From a checkpoint of a small mixture-of-experts model trained on Wikipedia.
Size: 14 layers, width 224, 42.3M parameters.
Below are experts of layer 5 (counted from 0) of a mixture-of-experts language model. Rows are named router (the router's row for the expert) and show model dimensions 0-223. Each number is 128 + 32 x the weight over its row's rms, rounded and kept within 0 to 255. Numbers have three digits each.
After each expert's rows: "mostly gets" lists some tokens that are sent to it at least half of the time. This comes from a sample of Wikipedia text that the model never trained on.

# expert 13
router:138123110111170155159172120135156136096112108154085118111107146103138084157137064118106134104097145143118135156119096121174099128149110216125149122163089108119092120117139115140076155159123102085144151104157105103161187119142115067130071083167133097137124124151140050145141154153129086170163144139156094145151142141197144068191126047095075152101097075158108171127150105127117071154177092156186137105129053137112146197159105143101123112110129121067148142100137144180088206097143092074145103085115145148156166098139182109164188133113065132148141088104089156114060114101140092083147119115149145093132113095116103132092076138138151082110081180224110122113136127092127106157100
mostly gets: " team", " DF", " club", " MF", " Club", " USA"

# expert 11
router:148092097184143144152166102136127138095091166148115150171124147103105111181129083147102146047095112170121084188104080094105072171131094151129137131181089139138091174127129161097160172130182145114154144141133104079127148103073088079114128075129153093117141096185134068125172152123156150159152081188100093166176172119139084131129146106139160114082131120158194167147176109135077107153141060140200154149161094088140140142139114152083142126084096099102072156171140144170145129084153101106148133161122145174100102097194118083161148123110111127101160140093110133105052172123139114138212126134174161114142130147132053073117181099107128082168088159130112104119148115175089146151136
mostly gets: " name", " called", " As", "-", " des", " as"

# expert 54
router:120139121107183141153121111137165185104080111139058044135112155118164095164090130097092117091116144132153125171121126142175103124178126147169130157163125121087099119147177141141140117131114123097110186103156160096169158138150101108215123121152109154127142129212146079170156158120181113179122132130109112155128109182089150120117085134119117105151159116137105107102164150139064082137153058136115104105147064114128146101112124171104171093058107155095121141104144145125096178101128130111175134163150217214058148106185126128133167141128106095172096107103067172128044117113109106059118182089100120114158099145071134120096086087111189108101076157113113096118133129127154099163122
mostly gets: " man", " city", " government", " player", " public", " father"

# expert 23
router:177082108157129143148178103113152168099113149181101162138115099127113101137103089108140169053070122166149121169092069051116140126136129133119138131191108074123121139077151160131168181162210133074119165118143126089110168075136088054125033096123107137165148111179154089124146143133178126179128145127122135148151166115151131131133127129165149121096113103146215108118154114136102108157139073148153131137142073041148141147116089129109175088094098123076129156125117153154152154087161109111133121127105132118068106121143152099152172176119089126131161135109107126091062169093114102134177134142162177103170087154101093092139158121134113117190044188162133121089152112153060135141143
mostly gets: "-", " up", " out", " off", " un", " re"

# expert 62
router:156070169159213164079172096153082151079052128104098150153167137164068118153125040121113133090082157116134142152171133117156111116162175133138197161150144128135081172146102207188115132149178106140092151096141130080166153111090108083149108121146165103125163119144124134167155179121122062132147143131099127186113134144134183106118123089146129112093104090157134111115172077156107110167159100143164141127147106160108141135125200185142169128114084140146147129148095147186119152075188092084120131129126144184132130099151181085149173086100104126118107136128127127106123173090129057084123118133181140073169124129086107142095111129114190086161123136185111070091123104106156141138077
mostly gets: " Robert", "mat", " Nat", " mot", "min", " mat"

# expert 20
router:132166143085176162138154110172124130078109148137047111157155139115163148176146114159133116079100077174154123149090129099197134100131137134106142107143154118097140123138135099126136163123181158121134156069156167109153133102101081109157145086145128148080116140119169109133158164124096098168135099120087096125145189189168126073152112078109102106117126113147179148141126129136085108118117121124233133112142086107130181143173119148106138134118125168106127129140132169185114141124158091106142149168088151140083150049120153075177177126144068073129122098088112162126084138076174059123104121111191087158115107119127106166130139141165136054192129137168097090149131032087046123127063
mostly gets: "\n", "″", "\n ", "  ", "\n\n", " Synonyms"

# expert 59
router:146178141152136146129146108097093115094047098117058101088069155075100059157164127132140172080121092159148103136107098184140154174103133116169124121145111139125097156142159116155164151107118139113155127101137119134162131128153087062123110144108095164097137099153166092160130126163122118103100190121126080125213147118196134085162067118120120117129118105179128183167149098127122090117154075145159160086199113147131160159142116162094142108123122116110154125084139153175119183097173158099146135092108099174061165086116206115110153154083114069153111141134119130154122150122158059099091071160104124181148047108130102147067114137111110136183131160182083089124114116104134099207151
mostly gets: ")", " 2009", " 2015", " 2016", " 2012", " 2008"

# expert 42
router:139137154114128122111138104152142169078087111168120134108119170121098102125143100085098160064137103132144119141145105089159057104189139160171178143174132055120147146113148114085162135125193094120179152127147106129177111075061134107135068077174103170151096105115147127137125165113196065153157126190097113140166147175169177131150138123112127117066071156156163163127130120135097109180186080149205140103154090122149174115200137169133180142135106181107124178124136128122147168107113165111158127081152155201131160084147154130151130152096125117145106112119111150091098123110152071055073100105136125154181123172115127169133160146096131147169142173138083120076108092076104084141094
mostly gets: " died", " began", " After", " until", " won", " moved"

# expert 10
router:109120116141162154135186145162114146114124120142054103145100128132129086201120083140102205119084134177118141184114093095151107123156111155148118139166123130148099119130148091101110154185107101104179183096148105107125166105113088061146087045168152097090076142132179119149129160163171087184112113138155125101119121169125132040198099100108067106128151120173150159161121114115129069141121091151158130069153097119110153160146093125101164099109111117098156163082127120180084173092135074095122137101151134100136165102119163097164218165057102106096138107116138116125118176086142142075169102164150125102159103127065105159111120139113140099134096180198108108153109139138105084141059
mostly gets: " USA", " JPL", " PA", "BC", "ES", "OR"

# expert 43
router:142133175225153155136120113151155186107120103159083150097061118140129101151096065102114182043096119108111108142139125109164090141175158141183112144144128081049145156129111145124102149143100110109118179122117125111222145074117087143184046134169101160130110103138143131113150142158133104107153085142115135166159123173163166102151105123129087166116109120146165184166165095133096145091102133169213137104139116106091166148112124136124189107122136131084161141159136134162087138107151113076175147119141136208106162060124106125217173169115097102137158094136140131113103118119125079123122100130113151130136087162126141111123162119111127107231063144150093109111161071136108088111141
mostly gets: " in", " for", " from", " by", " with", " at"

# expert 52
router:130155182170160133108182122175134105112076137171122100101080148126124110157092089129067138104156092108166100147141098116170094140151081161098150163131124106093117156062121153143084156171174090138138154131121167107137143088082110105139076109188144145161183143131198081127136182172174105159205144096115135148180148140130149101168103082129089092142126126194173125101122132111122085145137128195094126124114062106144158140156171134099178116135125154095123149135108145126119143105133165146150208163110170208159191118118145119163162111079145112174139079112127134093106137094189098089166137110162057150113101190083118112111133129166156105130115155135163123112169085065077101175073
mostly gets: " John", " San", " Jo", " Ed", " Ja", " Har"

# expert 7
router:163175168114173143120119094132148166174092099184070074091069160085120106193091053088086124105102102236139114153165108091149124173134170155151156129096112123100129130145134119135140132161206151107134162129127174100134138092102139117131099048106123138122092113127150114149189158119136065135141185127158153138183154178176132113167177089167129112054132100195138126104130118120072072066149146158168098089130092101117147136113154163128154102145093112093121151101106142167127126103142118116129131127104139097087139088136125077154169151111104094145107109142136166069133171128175081152134153074112111165159102143086092151098097122137136107125105170158148095116147088155042090186151
mostly gets: ",", " including", " included", " like", " include", " These"

# expert 24
router:136081151146153172090098107166135149100076101152111117165135161095110124166111113135108127113062085144192137198144132119155108143162144159147220119169127125127126140075175147165158177163097116117102132079199142141108164124082114144179134159095136148081138104167120107133167111173168127088168148126129104114130169121156154056173164068129130120099099087168143161100143126123107146095154107135169091060170075141115141166172133163124189122165082169122175137155157120145102111114114139052179169093125163110124186117202129135124151170079095108129189140137124097099107128114157130143165103128143169120187077180084079174084176124134154110185138204158136078121131141126125105110123
mostly gets: " the", " The", "The", " its", "the", " every"

# expert 39
router:152117135120113181133128172112159189110089087160138083121072086129115077116108132106124138095111074209165120172091094164169132171185125158134181143160082118105153147106106096135138124111145134152117132126181203063145153093155126074164094059099108126081162061156168139159122132153134104137117091181134116131128095123167123122126065090081094116042136139170169143123182130125100128126124102105136086070186105131093118143162099171132157129154083158121158128101113136127074098111138103096136157170129140141154144114085159112156106114083135105122081111148126156031143170107151126048185097124173170157104121166124119120116115119147166083129096158140048066106170150115121076125113
mostly gets: " he", " it", " He", " It", " not", " they"

# expert 47
router:162143142178151132141147141138137163095103132149113114151122146066107084185125076125110133111107095136145160132122094089159099153106151127137179152156108120131097143126121138126119174097183116110158151089150158157140128130137107085165112128233145148137157098173199131171187188179165083131176140128143105140172212189150116075164190059137131150139136122152174128134158139138080114128158071148149081099137124107145114140146076155125183148154118132105133121051134147151077162121217064078207177078094172133091178068134167111149175146134115084111101134123113130058131160107177103119109126091181153135178122144131118133148131141150136097144075166173107119129096092142121133153125
mostly gets: " York", " Old", " but", " Sn", " Species", " Vis"

# expert 27
router:148164192135122161138154134132118174050111140111133102119120141094119102152114080106117171086131142215101110195154091085141110135148121141099129133123080139131123144067119097122128114117203128084127163116180147083167147059129085094152128135163137092119107146127158121162104154154137091157128103127137060145148100126114160091151077106132072075038140054129157129157168084123092153145195112144105121097165103118107153125115064158137139097105128073120080096203144096124126129139170104045153154165119165162141190079166141126111144089094126136119145066170132145095133124135131090124141145155106146144178111123115103188050087088110178100160154188192106113137124097119093142157131
mostly gets: " was", " is", " be", " were", " are", " had"

# expert 53
router:182149123146162174117186117141111119113080186153081130089112150106116082143128103150094141116107104192181109171197108129168091135161140159142163102141121110108074158134124109158065177112183096099138167111142157091135143076112077111135114100123184119116127150159149091151087192159139127158178112127119141126173153160157181080151144058167117098081042110146196186109147104092084137148079100150137161116135062089107133178105155130128173103122116121123110118187119154166089125083176119113107122141068169125142178133162123108180133135102089130123139092169085133104107135112163099145152074113182129107165099151112129159072152146142210105143130143161112131104098054078132102135083
mostly gets: " Hi", " Lee", " Cho", " Tai", " Ay", " Ale"

# expert 21
router:132126127166160156083243126157109157113054103194088098140091122103140117167126091085100153111143089164159165170140131114171139154163169122103164163141134142158125121116109136105130124155147120089101167131157108119126151108112105065156066076163113185151124143149128101156165179164100099151177128176085121130142150144130123144143132075083117120080135088133164192172173099125098104124151053126200157109159122126141153171120113128085167140138064117121105127131150174148064168103132111104119168064145130149084220084101153116187184117077089082168120131149110184129123126150177121099167159132211127111123144151095123139126137120129172072127095143198142090110140088128108116136133
mostly gets: " 0", " −", " 1", " %", " Yes", "%"

# expert 56
router:150155154185164214093147134159115153107071094168080108125133143103122133107140108062113099115116104152134156186100166144173112160135114115147142137118110081127068146085139172106117184100132124123127130126188133103115211077085111091150088117176147166182096130165148137118119153102122133160185049097131148153122194121126156113162111130127105101085089108231136120148138081146101055092124100104165137080149104119163116186090101118097150146130117100155113132135138103155102185064182150108135136159096116113100173092133124072142127165134076134114077119126143137102130152105155106108194112089183164140167104113133109127082139135134165041164103136154103100097119036132108100148097
mostly gets: "de", "ne", "ce", "be", "me", "ie"

# expert 50
router:182096135130122163123185092191166139115107133211095090175125180086142105118159120129090123128082072179129112147169089075147139131146177181115129091146088134110098118139115097112126145094163158103131158101144118128178172112136132064212096097165152154107140135145108098124149169147125125147142154136122118124143143121137101125180163108163174077114096030134201148164163124100081089112098134124156082089179128110083138201096097102075166124124102137116126146195174177184073175112188116061169122127161172135107119110112123105170143174077072100145145127153120114102099115139121113124139107156192129151141146167164154107144120056138127065153121177164118099092115102132113128128098
mostly gets: " [", "[", "{", " ri", " Website", "("

# expert 31
router:122144134094158179168151114092145146117066068142077078105133168109156113137097103090132118110131080130137146182128104091164150149156164157133132106127072140107104136132152183151177132085131122075072166129195099073137178088172097087140111119106172124161086120193148102124147161124152084127167096166114139142129099180094153128172121170151096112068176147138135172135119076088106104062110085133131135086156139118109111114087082119075139117179073148152146125114117150135098180080169121073162163119152160132135170060116121121132142123109094072150102134193140210100098154143126157072155172129142147128170128089129046131092120081088184123151103107135087069132136085145123117179083
mostly gets: " been", " are", " being", " were", "ical", "ronic"

# expert 46
router:159158148150116127091159070146084149136130113145135071133144116136133136214126066083071168058110099146136158127083124072174117188152180135151157135167109123118116115089101092132213191161147114067125161126198128077168156138125076095156146139146162119102141112147170102197145175071131151111142151121108111136193153176190147108154086093088106126123105093112165129155126112121118089163133077207167130093166139125149143142165145133101140105126109112084173187136139104177119122116121099103152156120115130145093139105156172064174172153124093152168132142110142152093102131127174116114168110108130186128159096204160121070119122082138140095146144135189124084117130052126143088150107
mostly gets: " H", " L", "v", " T", "z", "r"

# expert 55
router:111123073144134179104162149143116127080108130136089086131154141089115097157126050145094173119113084197189159186094103108151121157123174118107170108139148081139118160099147158137122159101159112127160113136173149113179133100122100113157102125182128187170158130173130103138130161127128106143146073162122087202168196152145164053143123091155075117098174109149154145120166160132118076073202083156137103116145107093106142177130130115130151136144121134112127147117155135160138147101204105113116121117138167125110197084147145118174169144077117126099112102128102146095112176152133083121180140137154154111219082171105111194107198099127157088155030141162094124108093092127106138163102
mostly gets: " Monte", " Joe", "'", "There", " More", " Clade"

# expert 12
router:180131147120170164113171103233130139111084117150100126079079159110120075108119138100138096118097113132182136140096125110182136110171155132155146164147120142147070113101099158122146132163116135149074120110134091109149158153139051101211061085192123101134100124157134028139116172118149095185112138112133119109138122163135125074185160097184039082084137129123156132158131083141106096110146041150159105140165117117137158144187105178119162117120100130144118162112147174167101169081129135084123117086114141214117184104098127085148120112108079084133138099127102132129097157140168098090128135075137133133127117172129113118145151166097104088141108156180109106128197099100078132151105
mostly gets: " Total", " MPC", " JPL", "″", " votes", " Coordinates"

# expert 61
router:187139153111138180123146142111128131151113112161113138106091154098117069148144100096067132079125116154193120148150090067197112175136166135176197140115106148102152148136088117142134197124129129127128147092163192092128153125178114106114092022098136154147144120149167101140183126112125112204128080184124095114127126125129137138169129119118164076064141114110194167127172083116079134095134084128190082091165129116117127144123178200143145080149082166116145134116097103148064113132109155099115133123092129155091129054089150109138107179152137085127109111093151125040135169139187129130160098094139135123114103132115096080117107108102154084099109198142114082110123163146090063137147
mostly gets: " and", " which", " or", " that", " where", " but"

# expert 26
router:164108125151160199159162117135064119124106093141067142107185117096132093161086092135131191093114080140150079154090063126150080155159151166131187132121080026109097150085135103107070109142151143131087173132134117112154154097167092104143096084077155191157093172126155100147171185098180113161169121112132098139140153147156133162129144096140173105124128132149092123105147107089098110163133133132161084092131104132128145154159059170132154133138087136095114145098159166129101137103117082111167151148097151187150152073136138101163164156119126137163130119159078120062077156154168125128124115105184132141153117170170094075068107122108166134116069143171128093055176101075106125153077
mostly gets: " un", " dis", " re", " rel", " rem", " able"

# expert 58
router:147204117138202134171122121121145124070062081141073091096142130106102088135120128128144126086138121174167121210074115134155096180168151145147146116120142121132058139156090092154168209164128111121108174086152134095140135122121124099132086078159077136102129129142157092146149148125141097179082168175096077141132142147148141147111151099169063146149114105132109154104198135120057108141129035125148101100230112173096145106130140179084183127094097115148120141115159141143041187089109082113150154156123136166116145114132113122148138152103109082164122157108103114123093133116164082069123177131121159135130085152095071158085082143097168078143125160144112104105105117162126126150122
mostly gets: " father", " government", " family", " wife", " species", " members"

# expert 6
router:134149157144138129108169112149145112101080110211065075141119159097114070139118114089144147094101089212132147134113109079213108105146150158157154114129113134120070119076160132144179124136116115091137119130149126112115164075151068108127095076181115147120125141132128118145136152125090056103171148181130102151207131134193125138136126154086107108157124114166168145123120100119091132159094108113194122112123102126124181169089070127113122100137099112126148128100140132170064126084182095100170159101149180137108176126145197095153193187076064124124136123119088101122098174103101126077137104153115146117189125109088091099074120125130184102146102181168059100091117140102089123189110
mostly gets: "19", " 20", "7", " 18", " 25", "10"

# expert 5
router:165098217137141171091110099188118118108078102155141182101141169102144134106126121131117150048140118103090116159139095143132168128163163212182174120181136145121171172095098131131135149141194145117134148139150140108111181089152073067141089084141138103103080135134116108153190191144120105171085178165166122149157150106100109131150131146089093115126096071140127119147126115174072122093172168176156117085143112112123164135166136128113132136120060132132130111103091114193109203073099114069138170130130187168111127093143176107168184153124101098139075083087141169129105161119112097079088158104182138118130132123094102090160145092148201141156119159159109062132162116099101137110118
mostly gets: "lit", "rib", " addition", "ort", " rest", "ruct"

# expert 48
router:148147136156141131160158085133127128115087152100084157096136126089127087164086106168131146107144084143160144145117076099178102133124117145214135166200116101121146148102139120154102145144112135099100145081152128120174166080089099098096126131156189138128132137206166120168145173166118094167199110142168087118146122108170172094112141080121103118071059134160146166143170108102082106093157113153169138123158135157180234157108121171131124106197118091136137144095175143155063168090159126108126131097096142114104158097152163075142125117091094136143105112098112201110110142119154133135163087110198123092135088167127044160079122126107162082202145166143155110143137055159113137122120
mostly gets: " Tel", " sq", "ha", " ref", " Philippines", " which"

# expert 19
router:162143168166129138182120071194161116093080113160085162108159155091092104150127105120106112109145087083193064144079093140144135169160141192130155135122115116099030098146161157165122156150138069114133159072152101122108113101121065125190050119133117142081173143151196124127122162129163137176132164113141111093171142172138134109191150140133136136121134121141154127134152128126115083057146113155102135087154108128138162136115133124080179067138145097102107184120086113111096151068190167142138194155148215146157132120144109098146188140094135114147125127101144144101116167114123120075173136114130142153118114166053118154132116132144158091102077178120130124105100118103099130148023
mostly gets: " New", " House", " Art", " York", " music", " album"

# expert 32
router:183107195170168157048186090154140135134102177165086121176138175073128133124127110121095106082169106127155109138146141105184124204137160140121139159162145115079142156089147195172178131167173128147141136129199141108165132124141122099112104117138144170128118109163153077093112193130107103117154221180072154124165168127169177115137103104141107086074156127147165147106164128127106119145111076142156113075128097095101128158126124124115139122080087152078105168125088184181144138092116124142140158131113154136140113139154166155180159122106104091180115178099117149120087123149132085117128104129134165187154072108139096105081138155122181093176116126185098067147201081070112144121106
mostly gets: "berg", " Denmark", "heim", "burg", "ö", "ør"

# expert 44
router:150116103142219166096195136146165131129113155184111080142093131093137102187145085131073142099152130171150144168126152068156110148133133139161173144149088130080073114126164103103135186129136069056116175128156107140136140081119080080156102110142124134076154082204183074161131160119116145136165144140136157139125188148147156061150175087126101091078109097138174181179150084130096116092122081205158129122167082122121149187128118144098132149134110124126127130098132106158090139102097101083106138111123179119131130115137155101178192151129077113116070126094091153122045157102182107124139100132160143133213110101161127160110107123142146105135152147193114097156136099113137114161083
mostly gets: "_", "b", " Med", "/", "+", "MA"

# expert 14
router:127145154186188150063125088208120167103124135152139125139078110090126093143143122118124099083110077183154181141125160115172136221156122137134162159124116071120171172098191193156157154155145120139110134093138123086143146113177144085148108115141162139122190155186147085082132165140135080128166133115171088136133141102159166108194135134177055105100123111138118164148182117076096136139102112159195168102125106103099141140126116177110150075121107183132121146140133154161102148093156178072141165140151143121164217099193145115104131131100057142164166112164117137131081166084136106128178140115115179112114129195119077143140153053109143112134118176153145097151102106101126116115115
mostly gets: " MPC", " JPL", " species", " ·", " Genus", " Species"

# expert 33
router:135175108156124152136159123149109160116120079168060094109135132126129087181115082136121156100116126139167121177118117079156108166159159152122139111148112130152130151133131106120130155128092114138102129111142121080138142106108102137166121135128143157101158129122111066078152173103182181167164124128106090162155191112180198077209092098076123099085064089173153138134161081136086085146169130122154145105141130163108094136119132141105113095110106112081150137149149136194103169115130084119160127148097196086087178100137186049182119092136128140142166095083141160100152166116077081081169127055115160171108067180135073119098163102098128099147117140222144079087163114129068103133135
mostly gets: "u", "i", "e", "a", "o", " de"

# expert 0
router:152177157133193139105159094150115129178089078160107081091060145093134113197115042091100165097101086218165122156178103112169127153135169160153167131102121094104113130129099106132169146161203147118145172126143171115139128090086138100155116062118153129126099130139151117161161156118130079136124174115180124169161160187179159112151134093152124119051123082188142122117129126116082065092128137156196094082146111133101151133161151161132147085144105163092112154102120110186138118110173128102125136111123116097093149089126109086151184148111116080165112119157165149081126171133162090140167167079131108171133108142090110146108110130120128116087079179158155094131149081154051112180161
mostly gets: ",", ";", " ;", "—", " Library", " 1923"

# expert 8
router:206180156165148190063145084173143153075153089122100115112146141135103137200132122144125152090132111112134154190143098107153139151185101110141130111124153109069132157129161167137136192118148133138117174139152139143135132087181109088107129118096136089118168126171158112149131162138112115131136145149169184140117115186102093079129103117097089131133151139131187108122171097085076116101084108144152114088162148070126155155147112166059141073098111182130145147074086142145099197098119126106148146142162184148132157082210123084149188129107073112145136124162178165113151157136157140051133178106123138108134100143052073119102132147104203141158095141200074087113136120085137092150103
mostly gets: "oph", "raph", "ruct", "omet", "log", "gen"

# expert 15
router:150128112145128144075137144147118127096059162180071130108172150117089103192150085078076189069142090128117160143172112126183135118135157148148162161130117095110117122099130155107103189124117086133177181121184186121153143121096094064136086117169138157142137118210158123119152172124117100156117146137143092172168105170108125118161075081143090141096126054126160148174178100139071141149118142161168130109189115153173202151153140120105163120128078131086109157099119139172068129101147087089151183131165120106117188104120175120163120107083077105135107152125129144090142144138135073070190111089140150158184123159147121114117097125116141129174093133186139075083127069092095164143128
mostly gets: " |", ";", " Votes", " Nominated", " ±", " Won"

# expert 9
router:111171133169159164144133111187171148105086117133031089131089145125113046121148137107107113090080098095163116203063133158106130181171155189119172149133157099093051102148152156118142188155101076066142154111142129119110150126124133102143111116130089120124105140140171100162137164103103075203123147115170077179149119115136089033158168143149100139127108107143157162118146093116082038082152110135131126106164100125173139143147117123072162093152078143121124132108141102153102186071118119096126185146149193156136132099119130147144201100138110137131114105127122165125100102136156098058180116093136131124140094101109153169063145078145161096171094124153129100127146101113102134154115
mostly gets: " Film", " Award", " company", " government", " Party", " School"

# expert 38
router:150111201185145144161118097113166141130130082146090158081074126120106132182101103075116139075134109111143087163155138094144067146189184146172104127139141067059120159148149166138083144112135123089080181137119128093196154066149087136175068094112103170134120105154131118107163132134140115127135079164126150156176131189130134084122092133132089144120114089157158194181182099092078133067095125155205141104138112096093158114095111121088212132099155139082169134148148109154095125098165104090158160111124133232117171090120109117183148157135094095137140091127135145120094122116117087151136112101116140137136095163140111140132177141121137110203081138141098109091171104158100075142128
mostly gets: " from", " with", " for", " of", " between", " into"

# expert 16
router:124125111151161159121131121168118144144115185122153144112185113107099077198145112086096137105133115074147095150128102117163117153129124167152177177130119091109118089071111159167082146158128096124152156090157140094173148124093127096130073080143122145181131118139160108140157146150141108134165143133151128173139136186087124113182134030154109103079106105134146137142185122097083138141143134156151135100229098104075159165104114152111153108109111118127139173138103172168091180103171053075176155146123112085074167078134130102132126143088091128145054099105080167111131141105156043100131144129114131123174114178147121124137137088112159152187140194216103113101118048101146085146153
mostly gets: " |", "\n ", " :", " -", " bass", ";"

# expert 36
router:166147164089144142121135109157106115115092127181078156145114118095089073154107119115105137121080117118150054164133092145125102110131134111158119211137085120123078135120153159151134107124103123152168167106162165056158170046117078114172093135155174164103163122208168124106166164176146076147151117077148066114137126142114107141123097087104099157124198100147104148156153146139108114124095081160154132101135083098137114123148176147141172129124121149126119196093139115160130138086157167127124169124096124117109151096101139096133236146081091069151138155096143122126121093089159129102124147123112143120152077186061070164080128061092172090097137149227099102128159132077098124110116
mostly gets: " United", " States", " National", " American", " New", " USA"

# expert 4
router:125104143130195197098124099174180134104121115160130161091092131134163117146110118109100140083089104171164140154164110082175152123129124126157174193127138149153119185137128138163180132110152157095142158123165105128149150113128055122198104129184122170081144099178131115117151146134133114127129107147153082152139149143178203092139125102136101101129102115142151171107136100071084152142105110128182149119197055128136173194145083118122122125180108110127117162156147153191043111133142132072134182118093182136077214121126132068141140158090067120108152127121108114101130193160171137118150175149132133080192125170167081118080158107092117114142069155163109081163171124105088143121139
mostly gets: "′", "″", " km", " ·", " •", "°"

# expert 45
router:186164164114146146081181111138112134110115134148121132155137179148150135162103090074094175125116123196155145139128114084171132188168115132117151164163122127120141125110172137153112138115194101120119167076127129105133166126068105055187078072179128148113163141139155093111182178123140129170129125125169153158137130172114142135157118146121156107154120119140175206110148108060120084119096137150157082070178098108092218127119100197095198095121133166121144121112109127170097194118154096147129165145134180175142177147190132066200142157065119117148178099108083128117115161114116126119137116134162158144123142170091082163151109115126127124137106176163144080125151133111097063114052
mostly gets: " p", " C", " R", " F", " H", " E"

# expert 29
router:156101111164141119073181085175118092096080099155055120166108174105122141157092085109130112130098097135169135131076122071208124126130170131158189142160119136119104129116131119118174115084126092090165179127140115121102153094118131090170088117159126191150123166118163118118142169144111115195143102162138087120187184120114097115134070130110094122065134090127106164162145137140120103115114060132208142113183136126160149170115139147103168100096107110111116153162133189139104163086143118111123191140127131160105234107151106105205152115096076132128102073125107115122131146130157139105193115125198118132137137159059133169135153139072212109134089186189175122124141128109123113131134
mostly gets: " 0", " 2", " 6", " 1", " 7", " 3"

# expert 41
router:208154135111158155106186137189106134086111116140154150154121148117094137193110092135077179107107123141125150159122133114211125163151158149118157165139111116139122128088166193201114115098202101131171154098124118126133154144093114071174067081180148125147179157125138107168145182189136116163150127118182118147165141170105153112134168109128136100130122118135148145123134114126120130125119110152177103107153104134104163143140130183084192105129132150126125136133129128176090194086124139133148134097116193227113228125169119055166152107113130125160156064051104105121154134119121100082138145137193127171115111162102100177128102108124126148150106202166128109120149102114105079113056
mostly gets: " St", " Z", " qu", " Th", " cl", " st"

# expert 57
router:146192127157123140096140077122131140110117134134108134136077191129166101155096119109093127117100092190150126150154105113134141154153144126142147156145122116162152118122112137140138158127168173114087170104177161082154198126109077069157058099128138140119120156145125085114122182160141115169085095196161147108190142135102099142160088135075154104109112108110154148134156127084069108105070163180130071095140126091117209115136071122049197119133093114083137170181127144178127169124155081111149164164164204186091155140112141128170126162041076088149151108126117139138114121122147111102179173119147132149118109178094124127096192079140184113168109175134107113087103104110109114127060
mostly gets: " co", " fa", " mo", " ra", " Ku", " ri"

# expert 1
router:134187175121117141113162073217076159109099125174128101153081164091083080181135142095120138085135123164177111167144125142158107201182115249126170114145125138129087148132155198118136152132155050072157146159140111107154170083115135063161124121153163160173152161135185098121146152180135071139165143099115064166116201135132114140122103085108108115070116097150149141136151125114100114123173082126179150105142126103111152091176120183121152098140128149124098137112114142142130150126156112101121171116138148155143140098198149129152130115117097141095138143133072152114083107171191079101135132125126144134144095174150136215128172111075126096161140127158133114124107075133141059133109
mostly gets: " an", " a", " his", " her", " footballer", " served"

# expert 37
router:138149167158150170125143113156131160118048115161072146192078155113128079117168054144111161047042119119075118172128134132140099175152148155097183146140121105072138123134148103130113113162098073147149169093115114111201143049116122145128054155161105155171100146130152108142126159162178075098123116113134071147155171152148154094183106105141130145113118147153166161108164117166120133097144118134206112147142104107131180167156124128122125089124088153116134163157086153131109166110115128076139139097155146134110131078187145133204220146111099128150102131124124135123109130073134042070114103115148144147161104154074160141136115123093125150164129155149140104119129056090112058126164
mostly gets: " in", " In", "In", " January", " during", " at"

# expert 40
router:159196144145148120161164096134144128070129161163078104112105123091083098125070072115085131111118087144122102174151118146137168157149121160108120182183146130129167129070108134110171140127104092131127130085128123106127140059093107129148133114115160121118118141109137089133172162132120105174147157117171098102134151093101137115194086081092090112054150050134126193135188114161094161144131122132146131115147094134145150172140094156084112072115074118106124169139141162201139153102136107071143146139151155103129165131137174126178139173103108106125142102128182201134119114096102139085154124072126104141165043127091052147070180105080203100148137168183105054127193089144123117129148
mostly gets: "ta", " States", "na", "ina", " Australia", "ana"

# expert 3
router:144110163106135152131121111107139153087056077154102135148143176077056034115148163093098155110090085182173083194131122097182126143210152175139166109197116152110094145144133106176144150110116137120155183082157123114131186099095070121136121131113172178123107085114175102153165119179117092100134161114094093133167178145103165148119105094078072113120118104133115136155179118130113133109086051150140143066164102124093131122117127201083161116117074173132173148110112128135083136119139079077182181119120140159116167111184105099168148150056114119160149153072096136133126143124128137132129178125128155116140089136138128171142181110087121058141083156125121107096102126157130111104129
mostly gets: " a", " his", " an", " its", " their", " her"

# expert 18
router:155098121209147166105134091178132128078095155148069089094168151069076070193109092078085153059134154165143132150141125095165095157159196137114188160201138099094148141131107169123108158112161114124134153107137122122209173107119145107170141068135140137129143118175159108172100170133119122197158122114165092175161123092107161104197107129106133110093138087153118135184177098110110125098150136160142110111135128145124177149131131115086174119122101153069133142113170138162043144108137117117145161117133113096105126095165187152164123143066116120120071144113127124118106130141168108095136079122140124148201117179112120104117089116138140100184129092197080095095132083111075075163109
mostly gets: ".", " .", " %", " |", " although", "!"